From a checkpoint of a small mixture-of-experts model trained on Wikipedia: 128 experts in each of 10 layers, 1811 steps.
Below are experts of layer 7 (counted from 0) of a mixture-of-experts language model. Rows are named router (the router's row for the expert), gate (a neuron's input weights, with its number), up (a neuron's input weights, with its number), down (a neuron's output weights, with its number) and show model dimensions 0-191. Each number is 200 + 30 x the weight over its row's rms, rounded and kept within 0 to 999.
Before each expert's rows: a language model's description of what the expert responds to; "mostly gets" lists some tokens that are sent to it at least half of the time. This comes from a sample of Wikipedia text that the model never trained on.

# expert 46
Description: Statistics table separators
mostly gets: " Total:", " Density:", " Elevation:", " Turnout", " Height:", "р"
router,213,155,218,163,226,212,175,238,177,255,219,215,229,199,198,176,211,167,227,171,180,181,163,259,252,251,176,266,181,191,247,175,196,221,202,204,187,235,187,196,175,249,186,260,166,194,202,166,185,167,146,180,144,217,262,212,231,177,237,174,199,223,177,163,195,216,223,214,254,198,210,213,184,211,259,234,245,221,229,210,244,237,243,199,225,184,229,205,196,146,201,212,204,181,147,179,195,175,166,214,201,253,233,201,170,163,210,204,183,154,199,198,205,196,194,225,212,180,142,190,217,161,220,148,197,235,165,189,187,223,166,207,220,230,185,214,226,181,185,156,256,246,208,222,198,230,158,204,224,217,243,117,223,141,238,186,204,200,204,255,183,218,182,229,177,239,165,250,158,196,253,203,174,210,202,197,214,203,226,230,193,220,226,223,181,191,250,202,161,192,246,259
gate7,202,190,232,166,210,179,244,197,222,146,154,212,209,223,208,221,211,238,186,226,269,173,138,205,205,233,259,188,196,178,183,181,160,200,236,166,205,116,221,177,194,211,219,272,207,212,202,207,225,128,157,225,185,181,226,158,198,190,195,175,255,228,199,182,214,265,229,191,182,171,157,206,203,215,224,162,172,174,210,195,204,239,212,162,209,167,202,200,206,167,199,183,182,161,152,223,222,191,142,218,218,183,164,194,264,172,244,205,183,161,192,208,185,208,178,199,91,169,169,224,179,224,205,260,207,158,144,176,198,184,253,185,171,220,192,212,187,191,211,208,219,163,201,261,191,198,171,202,226,218,222,187,167,199,187,190,210,221,206,255,194,191,235,197,163,225,142,283,212,218,209,182,194,172,177,240,212,219,157,234,177,178,238,185,202,235,247,188,177,196,216,190
up7,215,199,237,235,219,200,210,250,230,212,175,154,233,192,180,149,213,217,248,219,187,164,222,181,176,177,175,217,222,197,196,201,184,200,182,172,173,212,218,200,151,193,199,212,217,200,276,160,239,184,237,252,178,196,263,187,209,191,187,200,181,186,201,177,229,237,148,203,180,255,183,216,192,184,212,183,193,195,187,200,239,266,166,206,173,190,134,230,182,137,180,209,232,128,175,165,176,196,209,150,193,209,198,220,252,132,191,238,183,196,243,216,230,180,237,166,169,210,245,151,175,194,145,164,217,155,202,187,181,182,195,200,151,213,200,187,181,189,193,194,223,194,190,148,168,121,174,231,182,184,191,190,219,244,141,207,164,204,176,187,180,188,245,228,173,231,180,263,217,207,219,219,220,140,151,199,192,176,247,167,236,180,204,147,179,179,207,255,235,162,233,172
down7,176,198,156,187,217,184,223,217,234,154,172,187,171,170,182,186,252,195,174,167,271,174,154,226,172,196,182,235,193,178,179,134,232,197,164,227,189,225,212,168,198,148,197,178,223,233,196,181,191,220,196,258,200,176,156,226,228,222,235,239,136,230,182,167,239,150,178,212,271,183,163,183,207,181,151,181,258,182,207,180,236,227,198,165,191,212,204,153,223,169,142,271,221,186,151,199,187,130,184,153,220,227,201,172,180,188,186,201,227,177,185,203,193,205,176,183,242,191,202,214,197,131,178,178,174,178,219,228,181,232,245,205,171,209,190,233,234,176,197,152,221,219,179,282,254,211,205,139,235,179,214,191,154,176,205,195,219,204,187,224,230,223,203,229,189,211,195,202,164,170,206,153,231,220,187,195,117,254,153,189,179,191,223,209,204,209,227,191,189,225,190,199
gate8,206,188,252,208,153,205,180,171,245,241,190,180,230,204,225,200,236,159,189,192,197,165,203,184,195,234,207,216,162,182,227,121,185,245,191,204,281,164,161,231,247,184,213,253,194,197,188,159,231,228,198,193,183,205,199,167,204,108,206,199,171,180,253,172,195,231,169,193,204,212,156,237,176,183,265,149,196,185,257,180,180,206,246,184,219,190,195,206,224,196,193,188,196,217,193,233,165,212,136,207,149,215,234,159,263,183,225,177,137,205,153,197,220,242,197,219,235,182,186,194,191,205,190,194,164,216,258,210,179,153,186,224,233,187,188,230,164,165,196,124,167,204,193,218,230,185,181,217,227,178,182,208,201,154,190,199,211,208,191,261,183,200,224,272,164,168,225,262,218,160,225,210,182,219,145,173,213,240,202,218,208,182,236,207,244,188,193,228,173,209,165,189
up8,247,161,187,164,182,182,232,213,175,192,184,204,214,133,175,195,242,159,189,224,202,212,181,249,200,231,243,177,214,174,150,209,182,160,195,172,225,257,185,192,167,207,177,200,216,237,195,195,217,198,242,231,195,151,218,225,184,207,194,177,212,207,227,198,234,241,237,238,188,223,152,196,200,233,172,204,166,148,214,166,210,188,244,195,180,201,201,192,140,205,220,172,211,174,184,206,196,233,178,219,260,255,138,216,245,215,171,242,211,167,190,193,163,233,195,206,235,196,190,229,228,201,185,206,289,143,239,151,211,173,273,216,215,178,206,173,221,195,228,201,196,177,86,238,218,190,236,187,170,223,189,194,245,242,184,226,263,202,156,201,199,210,175,200,195,182,213,226,206,191,178,161,175,275,182,187,195,180,161,180,176,182,186,202,197,156,140,242,237,235,227,195
down8,226,197,188,196,205,198,169,225,227,191,183,177,220,208,209,250,173,206,211,195,155,190,201,224,262,159,233,198,199,228,173,243,196,244,201,185,223,217,176,237,202,156,187,116,163,214,184,175,170,235,229,179,272,207,182,184,175,228,190,224,172,213,230,155,201,176,220,214,227,182,221,232,134,218,201,229,196,209,131,140,192,167,170,221,233,134,247,174,217,222,231,207,218,162,216,155,184,213,170,262,167,154,151,190,239,249,171,188,207,185,228,218,177,176,184,210,190,196,224,202,132,119,187,191,199,205,188,228,165,220,218,209,227,203,192,209,219,173,225,200,182,231,150,182,231,189,215,171,215,184,191,211,201,154,122,197,223,131,155,206,208,162,193,198,165,197,137,180,228,199,252,185,240,167,200,217,231,177,214,224,205,222,180,126,237,201,204,212,192,226,154,175
gate9,189,209,180,162,212,220,209,201,212,260,202,159,167,223,230,191,167,208,165,181,199,172,199,232,219,160,242,220,212,210,234,183,178,275,179,196,189,182,190,168,223,204,195,177,154,234,133,208,213,162,255,163,225,210,254,200,203,270,195,253,241,215,212,197,187,177,240,208,224,213,185,194,182,188,164,240,187,177,232,245,223,189,222,185,165,168,196,243,157,210,211,188,250,203,176,174,253,203,208,221,199,175,203,165,175,190,214,138,202,204,189,203,245,200,241,200,175,176,166,140,188,226,210,192,257,180,146,247,265,211,195,202,188,208,222,209,152,172,193,226,163,198,229,168,250,213,176,202,217,222,202,201,219,211,197,203,175,129,262,200,183,225,204,183,258,194,216,191,245,180,225,250,172,193,198,232,184,174,159,206,208,204,270,247,188,204,159,204,120,122,189,220
up9,216,163,229,189,197,198,276,176,205,152,223,194,178,223,223,245,226,246,148,168,161,159,213,220,188,213,222,192,171,175,181,159,193,177,198,159,198,193,219,221,211,225,218,233,215,224,203,195,206,183,163,244,196,182,257,172,210,173,159,226,169,174,218,226,157,187,203,257,237,222,248,232,228,188,192,205,209,279,170,237,229,146,216,217,213,212,203,243,184,200,246,161,224,217,189,258,181,230,189,222,219,252,189,153,233,210,241,164,202,208,230,245,220,216,217,255,185,215,158,213,219,177,211,169,163,202,218,182,221,206,184,203,166,240,209,236,257,170,178,213,282,213,177,215,161,222,247,243,242,213,182,208,267,188,221,235,197,238,193,171,195,180,167,194,189,189,192,204,179,206,221,133,165,184,208,168,199,241,235,196,111,191,171,203,141,183,236,228,195,199,199,163
down9,212,178,216,201,214,229,222,195,206,223,205,175,213,214,179,191,218,210,208,208,168,222,169,193,118,224,166,142,186,203,171,211,225,213,159,213,203,176,146,178,213,226,205,183,197,154,193,191,183,169,219,175,253,207,214,222,218,249,204,207,183,164,232,220,208,183,213,222,229,202,180,184,207,230,209,225,178,209,223,179,183,196,179,229,228,180,218,194,232,184,250,219,180,187,236,208,195,208,193,135,233,256,214,167,208,177,155,238,186,254,144,192,267,229,188,157,209,168,165,201,237,221,163,199,187,243,194,168,151,156,226,174,220,192,219,189,158,206,156,178,139,128,192,203,155,167,247,197,233,182,153,212,199,230,160,254,176,170,220,173,172,215,314,170,188,194,229,190,213,138,227,216,193,209,249,145,215,165,203,233,190,237,209,179,151,193,188,145,169,177,199,135
gate10,220,224,173,218,157,218,208,226,154,152,192,204,211,232,226,205,213,198,175,204,195,191,192,245,192,233,236,232,203,185,151,209,203,200,195,224,208,123,230,135,208,219,206,223,141,214,151,196,183,197,160,215,182,189,194,209,192,221,199,216,198,202,238,203,216,141,128,212,202,232,187,180,198,198,151,194,222,207,220,214,175,238,180,180,189,200,193,226,159,156,218,201,198,252,269,183,185,218,184,254,159,181,252,260,203,177,249,199,215,150,169,223,198,164,188,155,202,212,195,203,207,187,187,167,151,163,222,220,201,221,240,232,260,188,202,197,195,245,173,164,222,242,234,207,205,158,176,200,153,196,174,187,236,188,282,204,182,238,172,246,149,219,207,225,248,179,220,160,219,238,273,270,245,220,141,229,211,175,243,225,199,236,189,194,177,229,178,214,192,232,173,239
up10,160,174,230,227,204,210,160,214,181,178,180,168,158,187,216,195,219,172,192,191,250,204,245,240,220,202,224,152,186,198,217,219,182,185,200,184,143,191,242,178,231,220,247,199,230,170,211,199,228,203,196,281,186,231,209,195,221,178,207,155,225,178,220,176,161,199,160,223,233,246,202,242,161,178,165,248,148,256,219,200,234,132,214,166,189,141,147,203,245,244,146,169,201,225,194,258,195,182,190,201,248,243,164,246,189,195,201,200,203,168,246,191,215,260,174,225,218,222,241,185,214,176,218,219,179,193,219,177,191,206,171,198,199,211,155,245,141,202,216,169,202,137,230,176,190,224,240,245,248,193,182,195,225,239,188,236,217,169,140,143,254,193,189,205,170,211,180,220,242,199,198,184,173,194,220,236,153,179,200,239,222,174,177,233,223,184,202,161,189,187,133,205
down10,166,219,141,196,178,196,222,221,188,200,253,242,205,199,237,208,211,187,239,196,198,170,217,238,215,214,230,195,227,174,225,187,278,149,189,163,216,197,189,203,165,194,190,195,213,166,187,240,149,235,135,205,216,135,201,218,222,236,197,168,233,204,171,199,178,141,235,195,195,161,203,209,137,259,242,249,194,172,167,217,200,183,171,290,197,175,173,253,263,193,143,193,154,150,190,225,194,181,199,207,192,182,242,213,195,141,172,186,170,160,196,258,212,192,195,241,256,241,160,175,186,166,159,199,165,180,258,184,147,221,204,228,217,219,207,222,172,204,191,207,185,166,208,215,222,205,214,192,195,219,211,164,209,213,238,215,231,185,204,124,165,214,172,248,181,252,214,204,163,168,226,199,179,198,268,210,201,209,190,190,205,181,209,234,180,191,204,209,244,208,176,160
gate11,188,182,175,211,292,147,231,244,248,184,205,248,222,128,243,163,188,166,216,160,175,176,165,197,229,202,195,238,244,190,208,193,184,212,204,219,172,179,188,220,189,177,167,242,176,158,194,191,252,238,171,240,244,220,201,187,200,153,190,196,267,203,248,249,198,196,190,168,212,172,190,207,188,213,235,233,228,232,245,228,188,285,190,242,180,173,165,233,217,198,208,201,224,197,239,214,204,209,152,182,196,189,153,185,184,189,209,272,215,188,173,205,199,186,239,191,240,219,238,240,175,174,223,195,238,211,186,208,146,167,190,196,195,217,191,268,214,164,211,161,183,220,144,205,217,223,170,243,216,192,160,178,150,247,227,164,250,186,178,221,215,222,140,220,230,209,226,230,217,213,186,248,196,205,217,192,212,252,225,197,229,215,207,144,205,236,219,211,180,146,228,183
up11,174,192,149,167,194,191,218,199,146,218,233,177,192,172,168,225,250,138,270,242,148,180,185,188,191,172,217,207,221,211,194,197,188,241,236,224,192,214,205,172,232,232,204,191,164,158,236,225,236,210,184,165,191,212,222,200,163,289,232,211,282,177,182,168,229,239,202,217,209,195,198,185,216,210,213,175,250,196,183,224,183,212,214,236,191,260,231,217,213,196,165,209,193,182,171,209,217,223,162,205,188,211,197,224,249,209,181,151,205,160,225,220,169,210,213,201,224,250,199,168,166,218,219,262,191,193,153,223,182,163,136,249,230,187,191,182,203,233,156,112,214,206,212,228,253,175,167,147,158,154,237,161,225,206,192,193,228,178,241,272,239,203,200,180,227,214,181,256,185,189,176,181,226,209,165,201,220,181,158,191,186,181,197,211,210,160,148,202,230,223,176,244
down11,229,193,213,227,144,216,229,211,162,216,202,146,236,166,179,174,183,175,193,187,186,214,240,182,255,195,204,203,207,235,189,199,177,216,205,191,258,222,262,182,208,212,215,207,213,178,165,225,205,232,169,183,143,242,196,209,166,192,204,244,244,248,184,194,188,225,199,199,254,143,150,213,177,223,168,226,278,178,218,177,204,187,258,179,231,180,242,196,193,257,205,179,130,233,216,220,249,211,230,222,240,257,215,181,125,159,171,255,224,173,182,173,190,200,192,243,184,214,190,206,255,205,163,225,233,230,190,208,189,228,168,207,238,225,162,195,253,179,222,214,247,224,236,186,182,193,140,219,211,243,204,185,246,199,189,191,243,198,208,242,226,214,215,226,240,188,169,197,218,156,219,148,257,199,223,234,246,200,203,220,187,213,200,141,198,162,200,169,175,171,215,246
gate12,228,172,211,224,227,247,225,215,198,187,231,239,196,159,132,229,186,177,209,242,220,180,224,230,247,213,171,211,169,219,196,160,182,150,167,168,184,209,177,181,237,190,268,181,253,229,232,208,223,219,173,186,150,202,198,248,185,176,188,184,217,256,239,229,232,142,223,145,168,204,226,190,180,229,207,196,223,231,215,165,174,214,207,207,238,209,221,184,217,153,159,194,174,179,199,162,193,220,159,179,168,209,153,229,205,182,182,171,135,212,187,212,208,224,224,217,195,224,188,182,217,236,162,206,156,226,239,234,169,186,154,183,176,204,197,233,243,291,126,197,193,198,165,170,174,247,183,193,180,243,221,205,202,186,197,214,279,210,130,207,172,202,210,172,199,169,205,185,215,216,267,232,195,227,183,147,193,202,196,230,262,205,238,210,209,182,267,201,170,185,215,232
up12,204,165,200,222,144,218,144,179,200,208,201,148,196,164,180,200,240,196,182,166,241,199,200,207,177,192,208,260,249,208,217,207,204,204,185,177,185,256,204,155,165,230,257,189,213,203,188,151,209,266,175,130,217,167,226,167,203,227,197,218,192,187,199,225,205,190,186,162,172,190,209,223,200,270,204,170,218,229,198,240,192,206,158,171,201,183,209,201,171,198,204,171,208,208,227,164,196,242,186,194,179,160,170,182,219,221,196,206,266,235,252,181,221,131,152,237,178,211,184,249,166,212,167,199,116,206,181,207,195,220,201,254,233,158,204,208,186,194,149,146,217,238,263,211,199,192,214,220,206,224,188,219,213,267,180,176,245,197,132,191,203,157,201,227,226,159,182,230,220,196,103,212,225,208,190,211,169,221,212,234,228,138,162,229,194,222,227,187,197,216,249,193
down12,167,193,210,179,246,234,163,183,184,182,183,204,217,214,146,227,246,252,135,153,234,171,204,184,175,227,241,176,210,162,226,182,229,252,223,187,213,210,123,225,206,201,234,308,170,190,172,231,219,203,136,162,221,189,230,209,172,174,185,226,160,164,252,203,225,187,203,202,219,203,210,226,169,203,177,207,202,228,211,182,211,182,228,208,195,238,170,195,230,193,208,214,199,194,234,219,168,216,166,211,205,251,204,182,212,253,125,169,235,178,238,144,186,232,155,156,187,222,143,192,193,212,195,173,212,208,179,183,207,146,262,118,210,190,212,201,177,159,152,248,233,198,194,223,239,260,211,201,207,134,213,234,201,208,201,145,182,192,156,218,201,181,157,205,236,213,168,236,219,212,157,220,217,189,217,191,178,182,225,208,208,183,241,208,203,189,156,200,196,165,223,194
gate13,165,236,150,206,279,211,225,201,221,188,186,208,179,220,217,189,202,199,213,236,180,194,185,219,200,233,207,253,202,230,207,170,187,176,210,199,178,238,237,189,200,211,123,280,218,139,233,162,242,157,160,201,178,204,215,182,276,212,225,178,220,221,229,160,186,215,172,228,208,215,220,232,249,191,207,238,204,109,202,201,146,215,241,213,221,209,151,191,166,159,177,194,192,239,180,219,161,180,209,168,223,178,185,221,200,207,165,201,251,137,164,199,188,228,170,192,167,197,229,214,208,178,276,185,231,182,213,195,193,232,144,222,198,190,249,257,180,191,226,206,197,287,258,156,159,219,199,185,215,192,200,195,190,170,241,198,168,174,225,205,164,199,180,216,183,199,210,183,198,224,152,219,201,175,193,202,254,212,202,210,183,205,195,207,158,231,225,176,152,222,221,271
up13,180,222,196,185,196,188,233,203,209,237,231,217,208,213,218,192,185,221,203,182,239,176,203,194,154,159,186,192,197,225,196,198,194,254,217,208,241,163,183,180,218,234,226,234,166,195,182,213,254,205,201,181,112,210,146,178,215,181,200,240,190,218,162,195,280,223,241,188,162,195,185,189,192,163,159,154,199,204,182,247,223,213,211,182,150,167,172,154,200,201,244,172,249,164,223,183,217,210,193,225,181,190,190,267,183,223,195,195,209,188,177,221,180,213,171,229,177,165,196,117,191,141,266,222,275,174,160,187,187,255,155,175,225,232,204,210,184,195,209,222,177,207,185,189,176,197,181,222,249,223,252,208,174,183,253,267,261,210,213,155,188,217,243,178,268,186,159,261,197,184,216,192,190,242,187,222,190,190,193,231,253,156,206,183,220,183,138,223,193,198,178,232
down13,212,215,230,157,206,215,213,259,181,221,190,223,188,174,178,192,172,178,235,219,218,197,215,165,200,217,184,218,287,214,108,188,212,175,213,208,203,195,224,226,216,216,194,169,227,182,192,202,225,187,141,212,182,163,192,202,270,205,226,210,217,223,216,208,192,196,183,123,216,214,229,198,176,251,204,198,191,218,189,206,223,189,247,223,182,250,185,133,158,212,143,147,255,213,190,231,177,216,224,171,196,212,250,246,199,221,275,170,220,162,161,194,224,183,202,148,165,222,204,229,187,220,238,186,207,193,216,166,178,245,170,151,200,191,150,183,204,168,179,195,182,149,201,211,171,252,138,224,208,143,205,202,163,182,204,176,180,186,183,206,159,223,167,166,268,162,178,203,151,212,230,169,237,209,292,184,176,163,217,200,238,186,232,208,204,217,208,192,212,197,203,151
gate14,196,149,212,221,251,201,199,210,167,200,207,230,199,208,199,198,215,235,169,181,188,165,184,244,196,241,218,189,164,167,226,193,170,179,213,184,166,221,214,232,230,202,248,204,236,196,206,203,149,221,178,202,170,179,134,149,220,190,225,220,241,208,241,163,247,184,277,237,226,183,182,212,223,205,203,214,193,255,152,167,198,197,214,257,208,110,136,220,196,173,173,146,187,182,210,167,188,182,183,220,219,233,203,186,195,196,163,213,194,213,173,178,184,173,198,130,208,215,217,171,160,206,231,169,163,199,199,181,180,186,186,231,177,218,210,171,244,186,227,297,212,215,189,256,176,180,192,213,178,188,166,94,203,241,178,189,240,233,210,232,207,213,205,211,212,234,198,207,131,213,211,167,155,265,234,194,199,215,207,171,198,181,221,245,189,147,244,206,197,225,241,178
up14,234,214,243,199,209,243,176,214,193,208,228,201,207,159,209,159,192,194,193,226,196,185,161,163,203,155,177,200,156,166,187,187,237,242,215,232,202,256,228,213,218,248,205,222,169,230,246,225,247,168,219,196,239,261,171,237,199,206,230,182,222,207,247,208,169,233,185,223,215,186,190,248,202,191,205,242,180,175,178,202,236,212,147,161,160,144,268,211,235,195,209,241,205,161,158,224,222,209,167,224,180,206,216,202,187,207,237,179,163,190,239,232,177,187,194,231,208,155,213,214,199,209,213,210,225,200,232,208,270,223,208,162,255,158,169,203,192,191,204,204,182,160,191,190,208,157,247,257,109,215,198,255,233,198,128,263,183,225,232,114,198,191,170,234,166,216,193,193,229,132,243,181,201,237,183,201,198,173,199,247,159,207,179,205,198,224,186,231,165,210,191,192
down14,207,177,198,178,174,196,120,156,153,238,187,166,243,227,159,217,220,185,214,260,121,231,169,191,184,186,163,202,193,142,236,195,220,237,207,184,190,228,237,251,183,169,213,186,212,233,210,251,202,194,116,233,199,192,119,209,229,229,211,196,219,195,236,217,170,189,165,223,212,208,167,240,215,128,175,187,212,215,228,204,220,240,202,195,203,159,267,200,233,141,184,179,278,159,158,166,215,213,192,231,203,258,220,218,240,224,214,219,182,185,226,204,223,192,207,218,198,218,204,262,210,213,155,206,148,209,157,175,190,207,211,219,164,208,207,236,240,177,196,213,181,195,186,193,230,183,133,205,174,195,197,234,219,234,202,197,230,237,200,174,244,170,174,236,224,215,182,256,246,193,225,188,181,222,233,202,200,207,170,158,142,182,243,173,189,202,179,207,203,181,235,213
gate15,183,211,243,157,206,224,172,196,202,208,229,235,174,183,225,204,243,189,182,185,227,248,195,194,178,240,192,234,142,218,213,183,172,158,205,153,151,194,264,222,173,234,199,208,184,240,157,222,138,233,191,236,152,174,259,192,177,181,210,166,194,194,256,186,160,269,212,172,230,212,199,237,212,227,217,192,223,190,256,193,204,199,176,209,226,194,204,240,160,195,243,169,168,192,199,202,190,217,195,218,246,168,238,147,223,254,230,267,188,185,221,244,200,190,237,263,185,215,197,191,234,255,193,168,174,214,202,158,173,244,190,205,223,175,272,194,232,177,171,157,192,206,203,211,156,270,244,154,255,178,235,183,196,220,209,250,210,170,177,234,164,213,253,182,215,263,209,227,236,239,200,212,216,160,176,190,225,213,205,222,167,210,190,195,214,185,174,229,235,205,162,217
up15,208,192,192,211,208,186,221,216,232,160,173,182,161,236,206,246,193,193,222,221,206,153,217,199,209,179,169,208,181,176,191,178,166,185,197,177,198,243,149,210,163,175,215,149,206,230,244,257,170,194,159,235,192,190,185,173,215,170,226,116,199,197,185,247,177,171,180,211,226,188,186,176,220,204,187,138,236,237,236,224,194,198,235,240,190,213,179,205,155,215,209,217,196,156,206,194,215,257,172,234,173,195,178,200,154,260,221,155,147,176,263,177,170,149,220,182,242,214,162,157,210,184,197,147,148,166,133,178,164,200,251,135,244,194,198,214,223,164,190,183,205,182,167,246,167,202,190,161,173,271,198,157,197,260,236,192,190,230,198,153,201,186,204,225,249,175,203,167,190,163,196,155,169,203,191,150,196,192,185,222,177,232,222,231,176,184,172,184,215,129,190,208
down15,227,162,195,198,214,234,159,224,148,187,241,169,231,216,170,152,244,214,161,205,203,244,253,195,166,237,252,230,202,164,173,216,210,169,152,156,137,180,192,169,224,254,184,116,198,164,180,172,206,176,153,187,238,208,191,169,152,265,182,220,239,259,164,252,146,176,196,212,201,179,218,195,232,192,180,248,188,209,190,184,226,202,180,239,187,169,200,233,193,218,209,284,202,174,233,208,190,166,183,188,184,218,203,158,187,207,254,283,189,239,215,145,236,191,228,215,196,183,184,190,192,171,198,228,120,190,181,202,210,207,186,219,172,243,175,230,240,163,172,195,218,217,193,198,202,201,189,187,196,159,163,233,195,241,220,236,220,139,253,162,232,197,191,185,217,207,165,197,176,188,205,189,224,207,216,210,147,230,192,199,209,222,186,189,205,237,162,213,227,180,170,223
gate16,219,184,161,154,231,176,226,254,247,198,166,212,191,267,179,197,198,264,165,156,222,142,279,199,213,280,223,216,155,192,232,205,125,182,249,202,227,231,184,210,258,186,202,216,197,218,201,219,240,214,174,221,173,199,196,193,208,147,213,224,201,209,170,137,247,229,170,185,213,196,204,206,176,172,181,218,208,201,215,221,174,200,203,221,215,146,226,184,164,220,224,280,191,177,218,242,197,206,171,187,207,268,191,207,188,147,194,182,220,212,260,210,133,231,206,211,216,179,234,168,201,198,226,190,169,227,167,185,184,171,193,221,190,145,195,194,230,128,218,192,199,226,194,221,177,232,222,189,197,238,183,213,229,191,172,221,195,224,195,207,257,183,189,178,176,163,188,213,170,198,188,242,226,207,198,192,165,147,181,227,192,228,201,219,175,197,183,193,133,180,114,241
up16,229,164,222,229,239,215,152,223,199,186,185,175,181,137,212,163,155,228,244,204,270,278,150,198,142,214,190,216,179,221,190,216,236,219,238,204,203,164,178,149,160,224,169,181,138,190,227,226,218,190,192,182,195,158,200,217,226,164,199,168,218,191,154,237,188,234,226,154,154,252,195,179,220,223,141,140,209,254,149,251,191,194,159,242,186,213,173,169,239,178,235,222,184,184,263,210,208,195,203,183,203,170,146,225,192,175,187,223,173,177,193,182,212,187,137,144,211,201,213,218,162,172,184,192,217,208,188,186,200,208,216,166,230,174,222,216,171,165,227,216,191,134,203,239,231,203,191,224,216,209,220,154,202,160,160,203,160,167,198,201,274,150,232,157,199,222,251,217,166,220,203,156,196,229,181,174,178,208,222,208,215,210,198,201,191,212,160,193,242,174,235,203
down16,223,281,202,240,172,174,179,266,204,174,228,199,170,174,237,225,169,175,167,126,209,161,209,177,209,195,218,182,217,205,217,212,193,227,231,224,175,184,204,190,191,262,241,232,198,215,182,203,156,186,235,150,155,201,238,190,190,160,208,231,204,145,194,189,129,243,186,165,225,175,218,166,182,212,192,182,179,216,193,169,184,187,183,215,239,212,190,167,204,181,222,224,247,215,185,176,187,205,180,244,234,238,181,206,206,134,205,166,190,193,210,230,192,193,201,182,204,175,243,207,173,226,252,226,202,188,142,198,198,221,200,203,186,160,247,230,195,184,126,202,204,263,191,210,158,211,182,192,192,166,181,151,254,197,253,132,211,181,240,181,197,203,150,223,235,176,262,246,153,240,224,249,155,192,180,235,212,250,221,225,212,224,251,203,184,190,180,170,153,229,238,216
gate17,193,200,222,194,253,163,198,222,181,231,235,226,206,261,131,154,136,216,222,222,180,187,212,214,234,233,201,223,159,207,209,192,150,183,203,183,189,166,205,249,213,222,199,248,202,133,190,151,196,160,209,175,203,210,221,167,202,183,213,167,199,191,181,213,214,181,172,212,189,176,218,163,204,190,260,218,188,190,253,193,178,215,177,175,210,234,224,215,184,154,198,248,181,226,197,183,205,180,244,197,175,196,205,207,138,206,204,225,172,229,217,223,205,215,166,166,148,253,242,150,235,225,274,152,168,219,186,163,189,274,203,171,195,233,165,218,165,164,248,204,171,241,177,192,227,247,187,146,180,195,225,160,175,256,207,146,163,160,181,158,149,161,219,157,157,207,187,178,159,232,212,177,214,205,179,158,240,199,176,196,164,235,179,169,239,231,214,206,190,213,250,218
up17,216,188,193,242,189,183,268,195,192,212,191,183,229,249,191,186,221,192,202,192,201,199,167,155,201,225,201,199,101,198,156,203,206,190,185,153,203,239,178,222,219,203,189,159,178,190,157,226,182,157,219,220,227,173,176,185,243,145,210,244,189,223,181,176,205,209,260,244,215,136,239,225,240,229,157,181,226,186,178,216,209,172,161,176,221,188,132,252,235,177,202,222,249,252,208,197,195,158,234,199,152,225,225,142,216,196,243,163,224,192,207,186,199,164,169,184,205,194,220,209,207,200,202,159,179,225,219,180,206,190,186,189,168,199,189,206,262,154,206,216,230,202,172,259,204,197,213,223,206,201,166,205,194,151,97,211,256,226,199,223,120,190,150,175,178,207,241,181,229,234,160,166,174,256,198,183,192,174,234,172,222,181,210,221,172,181,160,182,234,175,211,162
down17,218,160,229,197,171,185,161,224,214,222,228,211,193,150,165,227,268,211,167,216,204,245,214,180,169,221,235,156,179,181,210,208,185,213,165,224,205,195,269,218,222,193,220,198,175,197,178,183,226,166,210,214,216,181,235,205,117,199,203,209,237,178,227,149,194,206,173,177,184,134,172,186,234,176,232,164,254,186,153,194,197,216,204,221,198,203,151,186,173,257,129,237,232,190,221,224,197,256,186,201,206,222,249,230,181,201,238,219,243,232,196,154,199,254,195,227,154,213,192,161,197,264,174,193,233,267,227,240,251,220,183,250,211,208,210,226,263,179,167,178,147,185,163,191,229,158,166,203,175,187,176,261,195,193,228,235,205,172,194,213,176,242,192,173,205,208,160,194,225,217,181,226,218,255,173,235,191,162,269,154,187,203,156,195,204,195,209,220,216,194,170,212
gate18,275,212,175,209,210,239,199,120,220,233,200,228,157,234,190,181,235,165,183,154,206,191,239,176,218,197,218,194,209,195,202,184,152,213,250,160,199,210,202,173,186,202,193,259,213,156,208,237,149,240,209,176,136,204,257,232,270,215,222,202,253,163,246,156,192,177,197,152,244,139,198,178,218,226,209,212,195,222,199,243,194,178,205,159,256,205,218,256,188,153,141,170,201,146,246,181,143,184,180,198,209,214,196,187,161,195,235,172,256,183,177,220,207,207,192,216,203,207,183,164,223,212,184,174,165,192,158,191,181,202,202,229,174,230,176,186,235,135,174,195,237,211,213,176,188,157,165,204,200,272,206,183,187,207,246,183,168,178,222,199,187,213,187,168,220,230,161,217,211,269,227,228,188,175,189,153,188,205,198,204,166,239,209,218,187,182,266,219,155,183,195,197
up18,191,244,197,232,203,165,206,162,257,194,229,160,204,188,199,220,184,168,205,223,192,163,208,189,220,234,165,166,230,199,201,246,243,210,201,238,179,200,229,182,185,121,178,215,149,181,224,210,232,222,189,232,204,175,90,184,216,230,229,226,180,222,206,191,220,203,161,160,207,217,168,196,207,180,170,231,229,188,258,217,182,203,142,271,164,202,190,230,177,209,162,208,206,160,251,247,209,208,210,213,252,155,157,260,205,230,223,201,154,218,165,124,243,222,199,222,238,249,249,236,211,203,239,199,236,194,250,130,209,170,224,219,194,207,200,182,214,214,210,196,198,162,185,182,182,188,177,206,195,165,136,165,174,156,181,201,187,248,188,185,180,231,195,184,217,201,222,136,242,180,219,234,196,197,159,225,214,234,199,227,205,193,172,233,233,239,203,174,253,198,218,168
down18,213,202,218,176,204,152,240,218,208,221,185,206,278,219,197,168,262,203,166,117,178,236,187,186,239,154,175,225,187,182,211,158,165,217,222,181,222,222,187,198,164,228,145,158,223,207,203,209,160,239,162,179,167,205,256,155,191,158,238,157,216,220,182,233,201,206,212,196,204,226,163,167,204,257,214,289,224,181,174,207,193,200,201,187,226,240,220,208,175,184,209,163,170,238,203,172,211,197,217,249,228,208,220,158,215,185,217,239,153,186,144,188,187,214,164,185,195,190,185,189,195,209,184,197,245,150,230,249,228,166,206,255,194,212,171,283,251,244,202,219,188,204,185,263,225,194,172,160,205,151,201,192,202,173,175,222,201,190,190,200,184,243,125,185,269,222,209,206,215,192,199,180,201,192,171,166,193,223,204,216,255,191,199,223,217,276,226,240,223,197,205,223